Experts of a small language model: a variant of Adam for the experts.
Below are experts of layer 8 (counted from 0) of a mixture-of-experts language model. Rows are named gate (a neuron's input weights, with its number), up (a neuron's input weights, with its number), down (a neuron's output weights, with its number) and show model dimensions 256-319. Each number is 50 + 12 x the weight over its row's rms, rounded and kept within 0 to 99.
Before each expert's rows: a language model's description of what the expert responds to; "comes before" lists some tokens at least twice as common just after its tokens as in all text. This comes from a sample of Wikipedia text that the model never trained on. Tokens count by the router's weight.

# expert 14
What it handles: Colons after infobox field names and digits in years and numbers, such as Formula:, Head coach:, Era:, 1952.
comes before: "0", "9", "8", "6", "5", "7"
gate0:30 44 42 35 50 74 34 40 42 45 67 48 37 47 51 49 51 41 54 48 45 68 38 45 40 50 72 33 52 72 67 39 50 52 52 48 25 58 72 57 65 28 57 61 67 58 60 50 48 45 54 39 38 72 62 39 45 49 48 66 59 44 53 61
up0:41 40 50 43 58 40 39 56 55 50 68 71 55 65 43 53 55 57 40 55 31 49 74 58 56 23 37 83 52 42 57 60 60 51 48 44 72 39 11 38 48 47 39 40 40 43 52 43 56 35 53 75 44 42 47 52 55 61 60 43 71 37 53 48
down0:38 71 55 55 57 42 40 55 71 47 58 46 39 50 38 55 58 32 40 62 54 43 52 13 48 33 69 65 25 44 62 60 50 30 42 59 32 39 58 61 60 46 56 55 39 51 68 56 59 36 29 51 78 37 58 59 45 55 42 47 34 54 48 54
gate1:64 68 64 74 36 69 58 28 36 72 57 27 70 40 56 59 60 67 29 51 58 62 39 32 63 34 42 98 52 39 43 58 36 46 48 59 37 53 25 43 38 44 69 62 46 53 67 37 44 50 19 45 45 44 39 60 37 52 40 70 49 48 62 56
up1:62 38 57 54 41 46 80 41 54 53 65 51 57 56 43 36 51 54 44 41 55 51 42 49 39 53 49 72 28 43 59 38 68 31 34 74 48 22 34 61 26 33 62 45 59 33 39 55 36 55 34 49 41 59 42 71 41 45 47 53 59 56 67 44
down1:58 24 47 46 52 42 66 44 52 37 42 63 64 56 35 35 42 37 51 31 42 70 42 65 32 54 41 42 66 31 62 27 56 47 59 72 61 42 49 76 36 56 40 59 61 29 30 60 39 35 47 80 53 62 66 34 40 57 69 43 42 52 47 64
gate2:54 46 58 60 34 48 50 43 44 43 45 42 61 78 60 46 54 61 56 51 51 58 65 41 32 51 75 44 37 81 49 36 55 72 55 56 47 33 47 45 33 42 42 45 53 57 56 50 57 40 48 58 55 54 43 47 32 52 59 41 28 48 61 36
up2:75 61 45 36 56 51 56 48 38 46 18 14 42 58 54 36 45 49 67 42 71 47 47 44 28 50 71 65 53 46 48 43 47 54 55 42 49 46 51 46 41 42 70 69 51 39 40 40 41 33 59 45 55 80 41 51 41 54 47 62 57 34 13 40
down2:38 42 48 51 51 46 58 40 50 51 39 68 35 25 47 55 42 62 39 43 44 33 43 62 65 26 23 44 46 58 80 67 56 49 42 53 52 27 53 67 44 76 35 44 30 68 54 53 55 78 33 49 59 53 52 58 51 49 22 51 44 51 43 37
gate3:46 47 52 44 60 36 40 63 51 49 62 43 65 53 45 39 35 71 30 53 54 67 16 57 49 53 71 40 30 72 59 67 60 61 71 46 14 61 46 58 50 51 30 38 48 63 37 57 42 60 50 48 44 32 55 58 66 46 59 59 38 47 68 55
up3:58 56 42 49 34 59 56 50 40 64 71 42 20 59 65 67 53 37 64 71 50 60 67 26 48 58 41 51 28 17 61 40 42 48 61 48 68 52 54 62 51 40 46 54 48 32 56 41 56 55 38 44 44 57 48 81 58 63 63 37 28 46 53 63
down3:51 41 38 36 31 52 34 48 56 50 25 44 36 64 52 12 47 38 58 47 58 50 40 60 61 66 28 64 55 64 36 58 57 28 31 52 31 56 54 56 45 57 30 47 56 54 59 58 70 47 59 59 57 59 50 50 16 44 43 48 64 59 44 40
gate4:50 40 57 61 59 40 62 48 55 54 39 43 41 57 82 51 46 70 52 70 32 64 53 53 32 59 70 57 57 44 34 59 50 46 54 36 32 64 33 48 47 34 70 47 46 45 66 35 48 59 53 40 39 62 52 46 38 49 47 80 52 45 64 35
up4:46 54 47 48 30 42 60 62 71 42 44 57 48 63 32 67 44 45 42 24 38 26 61 63 51 44 31 57 34 30 52 35 70 52 48 45 50 42 40 60 51 32 56 58 38 40 67 55 36 66 51 67 34 58 43 42 43 50 47 44 61 64 75 53
down4:47 44 42 56 55 31 49 61 58 45 72 45 59 50 21 54 52 52 29 68 58 41 57 48 61 39 42 57 37 45 48 63 60 51 31 87 49 39 36 45 37 44 44 54 45 72 49 64 46 61 53 44 42 52 46 72 45 32 84 40 64 28 61 55
gate5:65 68 36 69 53 56 27 39 56 52 42 56 46 63 70 50 58 57 66 45 61 62 56 46 42 55 42 52 51 45 41 34 38 51 53 50 61 73 32 63 41 43 75 29 42 42 27 60 43 49 69 58 57 45 51 73 47 37 70 52 72 42 42 47
up5:59 66 49 52 61 55 55 75 44 44 70 45 51 62 37 45 48 40 55 31 40 32 38 37 53 52 49 43 70 50 56 68 46 37 45 28 61 47 60 52 49 36 60 56 25 44 67 50 44 53 50 60 56 59 54 28 46 45 47 53 26 38 39 38
down5:64 55 21 76 57 52 40 39 30 71 42 55 49 68 45 51 59 64 58 39 38 56 47 41 24 43 40 39 56 60 43 60 72 58 46 40 46 50 32 72 38 65 60 43 58 55 45 40 29 54 46 70 51 48 39 60 46 42 67 64 59 42 42 40
gate6:70 47 60 42 57 47 29 34 40 40 33 47 48 72 56 36 68 27 61 75 46 48 54 53 20 62 59 66 39 48 53 62 43 44 49 62 47 74 48 55 65 57 63 45 61 37 55 59 52 42 48 37 53 59 43 42 44 71 52 35 58 46 45 47
up6:63 62 43 26 48 55 57 26 60 40 45 41 31 62 44 50 56 55 43 63 40 65 52 65 54 38 46 67 47 64 51 43 30 54 58 46 73 81 49 53 54 68 48 36 59 59 51 49 53 64 34 57 46 46 72 57 33 56 33 68 66 48 61 37
down6:59 33 54 45 58 34 46 58 57 46 24 39 50 63 50 51 41 53 42 60 32 71 57 52 33 56 77 53 66 57 37 55 32 28 56 28 68 53 17 61 65 69 45 33 65 47 59 46 51 55 46 40 34 46 27 54 66 55 52 53 60 59 44 43
gate7:22 47 33 51 49 60 43 47 82 51 42 28 42 50 48 54 34 42 54 62 48 32 43 35 26 52 49 66 30 83 29 43 43 44 49 51 45 54 50 55 68 41 49 76 54 53 63 40 24 49 31 39 52 62 41 71 68 52 59 46 41 53 71 47
up7:55 62 51 39 45 33 62 63 40 44 33 56 46 26 38 33 63 53 44 29 53 49 47 53 40 40 65 39 73 51 45 53 61 62 53 58 71 55 46 60 45 49 33 60 64 42 59 77 60 48 47 49 47 34 52 43 61 36 48 57 38 83 49 58
down7:44 52 41 45 41 35 58 63 55 42 57 56 62 63 66 45 55 46 43 57 61 58 47 37 40 49 56 63 47 54 35 32 57 61 59 35 59 59 40 58 57 55 54 48 64 67 40 52 52 70 39 50 54 59 53 75 46 42 58 48 39 50 65 54
gate8:53 22 63 54 34 52 58 40 49 67 61 39 36 63 52 58 47 53 72 53 44 49 41 56 19 29 23 65 41 33 47 58 43 60 52 40 45 60 64 25 69 53 54 27 55 71 43 45 43 48 58 40 53 55 58 30 43 64 60 37 62 50 49 44
up8:66 63 48 64 55 43 35 45 72 50 68 60 51 09 43 37 62 59 25 39 73 53 47 51 49 43 40 26 58 69 51 58 44 55 57 64 47 49 55 57 37 55 61 61 60 50 42 55 67 51 47 58 57 39 42 70 63 44 59 66 38 66 46 64
down8:57 41 39 45 57 60 44 36 59 55 54 63 68 45 54 45 42 57 65 70 43 29 41 46 41 51 54 47 33 43 45 48 55 59 66 29 33 43 62 54 57 61 71 57 24 38 50 65 44 60 50 47 32 59 32 51 41 62 64 44 20 33 35 66
gate9:59 54 40 37 42 53 85 59 49 69 47 40 55 67 51 47 29 47 38 46 25 37 45 68 43 39 72 70 57 51 42 57 51 52 53 45 54 44 70 47 62 58 47 57 56 64 42 59 41 60 55 46 38 49 45 42 38 60 60 69 57 44 45 79
up9:44 53 35 44 44 44 35 41 66 22 78 56 51 32 53 44 68 60 45 43 51 47 74 43 58 59 48 60 51 51 53 45 72 36 59 43 42 60 45 48 50 45 07 39 37 40 50 74 56 42 60 57 50 46 37 42 60 53 30 27 67 59 36 37
down9:53 70 42 16 49 81 46 38 49 49 49 26 38 58 63 52 54 35 47 43 47 39 64 37 45 44 40 66 46 86 29 63 54 32 56 62 74 65 59 56 66 34 55 33 32 28 50 60 54 42 58 39 48 40 39 55 54 59 32 50 49 75 39 30
gate10:28 49 52 32 56 60 48 62 48 73 58 46 75 37 40 61 58 62 50 60 57 50 53 77 32 46 55 39 49 61 44 64 40 42 84 43 44 52 48 37 52 47 32 67 52 59 44 38 31 40 54 66 44 53 54 12 37 56 60 23 54 37 53 56
up10:72 43 39 59 45 60 57 51 91 48 43 70 46 63 34 62 71 69 40 38 62 66 63 42 46 69 38 63 44 57 45 47 45 36 46 64 63 58 42 71 41 33 47 26 52 46 45 80 47 16 53 42 30 48 45 43 47 48 19 54 62 49 38 45
down10:30 49 42 56 76 61 26 61 54 56 51 25 55 41 56 36 55 39 64 58 51 47 53 56 58 53 47 70 34 70 34 69 67 46 56 43 36 46 65 65 61 66 49 40 09 51 44 58 62 28 50 61 49 63 50 38 42 52 48 56 58 34 60 46

# expert 15
What it handles: Spaces, colons and first pieces inside table cells and lists, like times 20:21, vote results, scores, and word starts like ac, ar.
comes before: "1", "2", "0", "3", "4", "5"
gate0:57 32 39 39 49 40 55 64 51 50 49 45 64 39 46 32 46 47 61 46 47 54 55 60 60 40 45 41 28 55 38 61 39 42 33 44 29 54 37 63 36 53 54 33 51 36 57 62 42 56 45 48 59 41 35 51 42 62 34 56 58 38 45 50
up0:64 65 41 57 63 61 50 41 52 58 44 43 50 59 63 62 52 39 39 47 34 55 52 38 44 58 53 60 70 58 40 57 75 74 56 49 65 47 63 39 65 50 40 59 39 51 60 52 40 38 66 39 50 74 70 55 42 53 66 52 30 63 48 53
down0:48 39 28 47 51 37 55 64 51 45 43 44 64 48 43 60 50 50 72 68 49 51 41 50 51 49 47 27 32 77 65 45 66 44 54 42 47 59 29 52 33 60 44 36 62 53 81 50 43 50 50 61 38 59 52 35 21 50 31 57 48 49 37 51
gate1:56 45 30 46 35 53 42 68 61 55 34 40 60 38 36 49 55 65 53 38 59 46 32 51 52 59 72 35 37 45 40 52 61 48 45 60 71 50 63 52 46 33 30 49 30 49 67 30 50 38 34 50 69 57 45 45 57 41 52 39 55 29 54 47
up1:47 56 61 48 64 57 67 59 44 61 37 29 42 67 38 53 60 56 43 52 52 33 40 70 59 50 33 45 62 43 77 50 33 47 57 62 40 50 69 54 41 59 57 62 45 55 59 51 61 43 53 44 40 62 30 49 63 57 28 44 41 27 46 65
down1:56 68 53 57 66 37 68 49 57 41 56 55 63 37 50 44 24 26 35 45 71 60 54 40 69 48 46 55 47 53 52 59 68 52 40 58 47 53 36 54 49 70 40 32 51 38 56 55 48 51 62 71 44 47 39 64 35 54 54 41 63 27 63 52
gate2:38 52 52 51 67 61 69 46 67 56 47 24 54 75 71 39 43 52 57 50 51 57 56 42 44 54 77 43 72 45 68 44 44 41 51 66 56 62 46 46 37 56 60 62 49 61 46 74 55 37 41 43 47 48 40 51 53 50 63 47 55 42 50 60
up2:34 52 49 35 53 23 42 73 61 41 51 44 67 44 54 48 48 47 39 55 59 41 61 52 58 51 62 60 68 49 51 53 58 50 56 71 36 43 52 55 35 59 62 37 59 63 55 51 52 55 31 57 46 41 50 40 72 40 47 59 57 49 37 29
down2:70 62 17 55 41 47 42 56 45 58 43 53 54 55 42 41 74 56 34 37 39 54 20 37 55 42 32 39 43 49 60 42 56 58 44 55 62 50 36 54 46 57 58 55 57 50 46 33 35 35 56 56 43 55 67 38 51 53 56 44 51 29 51 55
gate3:29 57 44 48 45 47 69 65 60 59 53 53 79 39 57 51 59 59 51 53 48 48 48 54 66 42 51 40 49 40 56 43 54 42 58 49 50 71 47 30 51 42 40 52 49 61 45 58 63 50 44 50 38 62 78 57 65 44 54 64 60 30 50 43
up3:54 69 47 59 54 54 59 62 43 39 56 52 48 63 38 42 33 53 45 51 36 36 42 26 36 39 65 80 34 56 54 48 58 41 49 50 64 70 47 46 54 49 39 53 65 50 33 43 62 43 35 18 40 58 63 51 60 57 44 44 33 48 61 68
down3:63 38 36 52 36 60 73 42 40 66 54 52 35 54 48 68 38 43 38 72 55 38 57 71 42 48 49 55 48 48 32 44 53 33 37 56 49 30 31 70 36 44 48 52 50 54 38 46 46 46 75 69 63 60 50 56 40 35 61 35 57 30 63 16
gate4:52 56 49 48 38 54 56 40 56 55 43 44 49 71 37 76 60 63 47 48 44 57 57 44 61 35 55 37 49 47 50 42 80 64 65 71 50 55 32 41 55 56 72 57 46 47 50 52 70 72 36 62 41 54 52 50 61 52 30 57 46 40 40 33
up4:47 67 41 45 57 46 45 50 41 55 44 66 49 61 67 62 54 39 48 69 49 42 50 55 27 68 56 48 40 58 43 38 44 43 56 61 57 65 74 42 70 40 44 54 37 39 40 25 60 72 50 41 71 42 52 39 68 36 39 31 44 54 75 61
down4:61 41 38 41 55 78 48 34 68 47 63 63 44 61 45 36 55 30 46 53 55 48 30 57 46 48 52 40 58 48 61 46 33 55 39 44 48 45 58 29 38 66 55 34 60 56 59 62 56 50 55 68 32 61 53 43 71 42 35 49 61 36 46 45
gate5:45 53 54 52 25 31 75 50 57 47 69 37 53 53 37 31 39 57 38 59 69 49 55 53 74 40 30 52 33 46 37 54 60 45 49 34 53 40 44 50 60 49 42 56 44 49 57 45 65 67 44 39 56 53 28 47 53 40 59 48 63 81 39 48
up5:42 64 30 41 08 46 61 53 53 45 62 38 50 63 53 58 28 64 32 55 88 42 36 47 57 62 47 39 29 49 53 35 39 46 42 44 36 64 39 50 51 55 49 53 30 54 41 52 61 56 50 37 63 50 24 78 54 57 60 58 65 48 51 33
down5:50 61 58 62 46 42 51 34 47 42 31 32 57 42 61 57 45 74 54 59 53 63 43 48 47 43 52 45 64 61 55 57 63 43 44 54 56 53 42 71 36 49 55 49 43 60 46 54 44 57 54 53 48 42 63 62 59 36 49 62 37 64 45 79
gate6:47 52 43 51 55 49 45 68 46 60 55 36 46 62 59 44 56 35 21 34 43 48 31 59 45 57 38 47 37 38 47 56 62 54 47 47 56 58 53 58 79 62 64 43 49 44 71 56 41 60 54 64 54 43 69 57 45 55 47 41 39 47 77 52
up6:48 55 48 34 53 55 38 57 49 43 56 68 66 37 42 43 62 53 45 57 28 52 68 36 66 36 73 49 37 60 38 50 30 51 36 42 63 52 38 36 51 38 38 47 59 54 52 52 32 53 51 27 48 65 48 38 58 35 66 59 43 47 16 56
down6:50 39 37 42 59 31 50 54 73 31 56 50 58 60 71 61 56 52 46 69 46 61 57 62 37 65 42 57 42 31 67 57 57 55 66 40 43 53 62 43 51 43 54 45 63 60 52 63 35 59 52 45 33 78 51 51 73 58 42 59 61 59 39 68
gate7:50 71 47 41 56 60 51 52 41 74 59 39 38 39 45 63 42 63 51 44 31 58 33 46 40 45 63 48 35 75 56 49 63 53 48 45 57 44 37 49 54 46 57 53 62 38 39 43 45 58 49 45 40 56 62 55 68 32 40 61 40 55 42 37
up7:65 33 36 56 33 44 54 56 69 39 31 56 65 62 63 33 48 74 52 60 57 48 61 67 40 53 50 62 55 49 53 72 48 57 41 76 55 45 65 53 42 41 61 48 39 25 56 53 47 59 42 36 44 43 33 44 34 50 60 59 56 60 45 27
down7:60 48 44 29 55 59 51 48 44 48 34 57 51 54 52 53 47 47 46 47 47 55 60 75 58 59 63 52 34 35 36 29 48 61 35 55 39 38 53 75 67 50 36 50 47 43 52 57 52 57 58 36 41 52 53 69 69 80 78 57 32 54 43 40
gate8:33 57 61 41 49 53 50 48 41 23 49 58 37 55 46 42 42 31 51 26 63 37 71 47 70 65 59 53 48 53 52 66 58 51 45 40 41 33 46 59 39 42 59 58 42 56 64 43 73 42 44 65 24 75 49 50 50 38 29 35 59 65 45 37
up8:50 35 44 78 33 30 49 41 48 53 56 74 52 39 70 71 66 49 54 51 28 56 54 41 39 46 44 41 43 50 59 48 26 54 23 64 64 48 61 60 50 60 51 27 39 34 50 36 47 51 47 32 33 50 49 54 31 46 48 46 43 39 50 44
down8:64 60 34 34 70 54 65 36 63 50 65 52 59 55 35 47 38 56 36 55 50 50 35 61 52 58 42 27 20 57 36 45 53 42 52 62 41 29 39 67 39 57 63 44 68 31 56 60 61 55 44 60 56 50 34 56 69 45 36 54 68 42 67 55
gate9:43 44 50 55 45 49 61 48 58 45 43 71 48 50 39 59 55 49 46 38 31 57 48 36 34 39 59 42 47 57 52 50 49 44 67 32 52 40 58 22 41 50 47 51 53 53 56 52 23 60 76 28 47 71 34 62 71 43 30 60 62 61 43 51
up9:35 45 32 71 47 63 70 27 53 53 40 57 27 31 40 51 74 62 36 42 65 34 48 44 75 48 45 60 35 45 37 28 50 49 78 29 41 50 43 46 48 34 35 53 47 65 56 59 66 49 59 45 67 58 74 50 27 51 50 34 33 60 47 50
down9:54 58 50 44 48 37 54 40 46 55 52 44 46 60 63 55 64 65 27 54 71 51 33 60 48 81 56 40 65 41 56 34 44 72 49 32 67 56 48 40 58 58 48 70 23 75 65 58 43 44 33 47 50 52 66 43 59 55 57 25 26 41 39 71
gate10:61 45 42 29 54 54 60 51 54 39 45 52 52 47 47 76 31 64 40 45 58 43 55 49 50 46 57 26 32 42 64 35 42 48 66 43 57 44 37 35 67 30 63 46 49 75 75 31 62 42 53 51 51 60 65 53 53 63 33 32 50 55 63 50
up10:46 53 36 57 45 54 37 48 73 56 38 39 73 64 51 60 31 61 64 49 42 36 65 62 17 29 74 49 46 61 49 44 44 33 51 54 32 45 31 51 41 60 52 32 55 75 52 41 49 48 41 44 54 63 47 48 51 61 38 53 60 62 46 33
down10:54 60 35 51 48 46 47 51 52 52 60 54 53 39 53 65 67 36 53 58 50 39 61 27 53 54 49 53 46 31 68 55 56 61 48 53 75 57 51 52 30 59 52 49 37 55 53 46 48 36 35 74 47 62 54 50 42 49 34 62 41 52 73 54

# expert 9
What it handles: Punctuation and structural tokens: hyphens in compounds like vice-president, sentence-final periods, closing quotes, and == heading markers.
comes before: "\n", " The", "|", " In", " He", "The"
gate0:41 57 44 49 80 54 36 61 78 63 50 49 61 48 57 59 55 35 56 80 42 50 62 43 11 35 33 69 66 63 44 57 22 44 42 50 54 35 49 49 34 54 58 41 61 43 66 64 32 46 49 39 43 60 33 46 42 53 62 53 63 32 68 23
up0:48 65 58 62 47 58 45 40 43 46 59 66 51 50 44 65 60 46 38 32 58 33 41 52 66 68 52 44 59 25 57 38 74 62 57 60 45 45 46 39 64 38 34 44 38 64 60 39 52 23 58 70 36 49 46 34 46 41 65 40 37 65 18 60
down0:23 62 86 65 55 41 28 66 50 41 62 46 57 55 67 59 48 49 24 53 48 41 65 51 33 56 39 41 55 63 30 47 71 57 40 56 63 64 51 48 35 37 59 33 48 48 74 52 59 31 54 57 48 45 65 41 53 69 45 45 57 61 42 40
gate1:46 37 58 18 50 52 44 36 62 64 71 45 47 57 62 56 44 46 41 58 61 58 40 50 51 37 39 37 55 33 65 46 55 46 59 31 28 55 26 33 80 47 78 57 56 51 56 51 38 52 49 69 36 46 56 59 68 55 52 67 68 45 51 72
up1:60 52 59 40 64 66 62 37 47 59 67 34 75 36 49 53 59 49 63 70 54 55 64 42 59 53 32 34 55 69 67 66 54 58 52 43 51 46 54 22 71 49 56 34 56 63 49 32 45 48 46 49 59 31 74 63 67 61 47 61 54 28 54 72
down1:42 50 51 51 76 36 37 51 41 41 61 68 68 10 53 42 38 54 50 43 50 27 48 37 45 51 52 40 41 65 41 54 56 67 37 36 79 52 67 27 41 46 58 35 49 58 43 58 50 52 36 57 67 35 40 62 32 50 45 50 45 26 48 74
gate2:61 61 49 39 38 58 43 44 51 41 49 55 45 39 56 63 52 37 50 63 79 68 47 50 71 43 43 58 57 53 36 64 53 35 53 44 59 32 54 32 46 32 29 43 41 65 52 66 55 47 50 60 39 45 57 15 68 60 47 58 73 42 51 44
up2:31 48 54 50 59 42 49 52 62 60 44 39 44 46 28 46 50 43 42 58 47 53 63 44 74 24 48 54 60 29 55 43 48 56 59 61 48 53 61 45 33 49 41 59 48 26 40 37 55 36 28 84 41 34 48 38 47 59 67 73 64 58 58 28
down2:51 62 16 67 30 38 51 22 62 62 40 19 49 35 33 50 43 58 63 49 42 50 59 59 40 27 50 39 49 63 54 48 50 72 44 64 43 62 58 69 43 50 63 68 62 51 80 39 47 59 56 39 55 58 36 58 65 46 49 50 57 61 48 56
gate3:34 43 49 55 61 50 53 26 67 69 39 15 63 53 49 67 65 31 55 69 66 50 40 38 58 30 34 53 61 62 48 55 50 61 35 46 51 59 52 57 44 34 31 65 62 35 51 62 67 41 57 54 69 45 48 63 65 40 57 54 55 41 57 49
up3:61 74 55 46 26 33 49 51 59 66 50 31 48 52 60 54 52 67 54 55 49 50 45 48 52 51 58 72 85 57 29 72 26 50 29 60 52 61 23 56 39 40 46 52 49 67 62 50 55 46 73 42 55 64 64 52 50 59 42 54 44 65 53 57
down3:33 52 56 64 56 62 48 44 35 30 78 53 61 45 43 63 45 48 49 47 50 57 73 63 51 17 76 41 44 49 55 19 69 43 53 54 46 54 42 59 51 49 63 46 49 54 39 41 45 53 50 37 58 44 56 64 50 45 54 66 48 26 63 63
gate4:42 62 42 39 62 53 37 42 58 47 46 61 73 55 31 41 57 32 44 39 73 54 47 55 39 54 53 55 53 51 55 48 50 34 57 46 53 37 56 50 72 54 47 72 47 65 71 62 45 59 47 66 32 68 64 42 60 48 52 73 33 86 35 59
up4:69 52 52 47 39 47 51 55 41 71 47 51 61 60 47 36 37 74 68 57 43 43 56 62 56 65 33 49 30 56 33 42 58 60 58 48 34 54 26 50 37 55 37 64 56 46 45 28 64 50 80 66 73 34 35 50 62 61 44 38 54 42 57 35
down4:43 56 74 52 57 50 58 50 54 48 20 63 74 59 42 42 66 52 40 50 58 30 45 44 48 63 38 41 53 52 55 42 54 39 56 52 35 44 45 43 51 48 53 67 61 75 55 21 47 56 58 41 43 40 40 49 56 36 58 33 51 60 44 54
gate5:41 59 51 35 42 39 63 45 46 34 51 57 52 62 49 79 65 48 62 38 68 23 65 58 55 51 43 42 53 56 46 66 63 40 41 51 47 63 46 69 35 54 56 57 61 45 53 42 54 34 65 59 40 36 55 30 42 52 63 48 66 68 28 56
up5:58 56 69 19 34 42 55 71 28 47 51 42 46 46 38 50 58 45 60 52 71 37 39 39 45 70 40 35 42 34 68 43 34 54 48 53 66 65 70 39 40 62 47 47 54 54 51 61 51 57 54 74 61 49 41 55 49 49 56 32 47 69 23 60
down5:55 46 54 65 62 60 50 48 57 44 40 38 52 48 64 37 47 46 40 32 42 62 17 44 28 39 58 61 56 51 67 31 45 43 55 49 36 53 49 47 69 42 38 69 48 59 20 51 39 43 45 65 83 46 44 57 44 63 21 32 60 24 61 43
gate6:63 76 57 59 71 55 48 31 40 37 69 24 48 53 34 51 51 58 49 52 73 41 41 55 34 48 57 37 23 34 58 51 76 55 49 58 48 54 58 54 54 54 52 59 50 62 42 38 49 33 55 38 41 38 51 59 51 71 45 39 45 40 31 48
up6:50 56 53 39 47 31 69 53 55 49 73 56 46 62 34 48 42 08 41 39 37 51 59 58 44 62 55 32 50 38 46 61 47 56 48 34 47 37 53 51 48 50 47 60 63 49 56 25 49 40 44 57 52 54 38 73 45 69 28 65 50 46 59 61
down6:56 68 51 40 37 40 51 68 27 46 45 54 36 60 65 71 43 34 58 42 33 19 52 44 60 32 55 42 59 44 43 58 60 63 40 54 37 30 51 66 22 38 48 47 55 59 36 16 69 36 51 49 53 43 41 50 36 44 53 43 65 39 59 67
gate7:43 57 50 62 44 71 61 41 68 36 37 52 47 32 53 46 55 51 49 56 45 53 63 40 50 28 46 35 50 30 47 86 49 55 52 60 54 52 68 46 52 70 43 72 35 48 53 22 54 51 49 39 49 39 45 61 72 60 70 38 31 70 62 58
up7:40 47 57 81 59 55 69 50 56 58 43 34 63 51 32 67 58 40 38 62 36 46 49 60 64 36 38 40 56 41 51 70 50 58 57 63 51 44 65 47 46 77 33 54 43 50 61 34 34 66 56 62 49 50 43 47 61 64 59 50 42 66 38 51
down7:63 47 54 59 46 46 70 43 43 56 33 58 53 73 55 43 31 69 39 40 32 53 54 66 69 42 61 58 26 29 52 44 57 27 49 34 61 54 40 33 30 61 43 57 57 46 34 37 61 43 32 55 50 62 58 38 40 44 48 56 43 54 54 46
gate8:35 33 26 55 68 49 43 28 62 20 50 48 51 49 47 49 65 46 69 57 67 59 45 60 54 48 72 38 55 49 49 65 34 42 47 45 67 59 46 28 57 35 57 48 58 54 47 58 45 66 27 51 34 58 55 39 32 35 32 49 81 55 48 45
up8:64 37 61 66 10 33 46 49 81 53 50 52 24 70 37 61 30 72 59 61 47 28 46 34 60 26 47 58 46 64 54 41 44 60 18 50 43 65 66 67 40 31 74 54 46 62 53 26 46 47 39 61 38 53 54 56 63 53 45 48 49 50 60 45
down8:51 45 54 43 62 64 45 47 38 52 33 56 48 66 45 25 50 27 68 36 63 57 70 60 36 61 88 58 67 46 58 50 42 23 39 50 52 32 45 49 73 42 45 34 76 54 45 63 59 55 42 58 40 66 71 45 29 35 45 66 68 31 47 67
gate9:46 54 49 59 43 49 61 56 51 47 55 40 45 64 55 59 38 40 39 59 56 55 74 35 29 44 55 39 52 64 47 47 50 38 56 61 35 62 45 43 36 56 61 53 39 54 79 44 48 66 52 52 54 60 59 46 69 70 41 54 79 69 42 59
up9:43 59 55 63 40 35 32 54 50 48 56 48 40 47 71 72 47 57 58 38 62 48 61 51 50 61 30 25 58 58 35 49 72 44 63 39 62 68 41 51 58 41 46 42 26 38 60 37 62 49 54 57 34 56 62 57 45 39 49 53 50 73 55 54
down9:32 52 57 38 40 46 38 54 59 42 43 41 45 45 53 47 44 41 54 42 62 56 81 48 49 59 47 49 58 39 77 47 58 45 17 59 53 56 58 66 23 48 52 67 55 49 45 46 64 43 56 51 57 34 44 49 55 67 47 69 37 49 40 64
gate10:36 45 51 31 65 64 55 52 92 46 53 40 34 23 50 64 61 61 64 33 20 39 50 55 57 42 48 44 56 42 46 52 47 51 68 62 52 56 60 72 62 66 54 70 47 41 46 43 56 45 47 56 64 43 50 25 58 48 43 61 46 78 56 60
up10:58 55 46 63 50 67 53 27 51 37 42 64 42 45 40 57 67 67 44 59 61 47 51 41 56 57 42 49 37 31 41 67 52 86 42 53 24 66 50 35 53 43 48 41 45 50 37 75 47 64 56 52 57 50 44 60 40 60 60 35 62 63 49 48
down10:37 65 43 20 57 54 57 54 32 63 48 59 48 49 42 47 44 48 62 78 37 53 66 61 47 40 53 39 51 43 47 60 60 32 38 46 62 55 53 24 53 52 45 64 79 64 44 48 33 58 62 67 29 43 69 58 47 57 62 74 45 37 38 35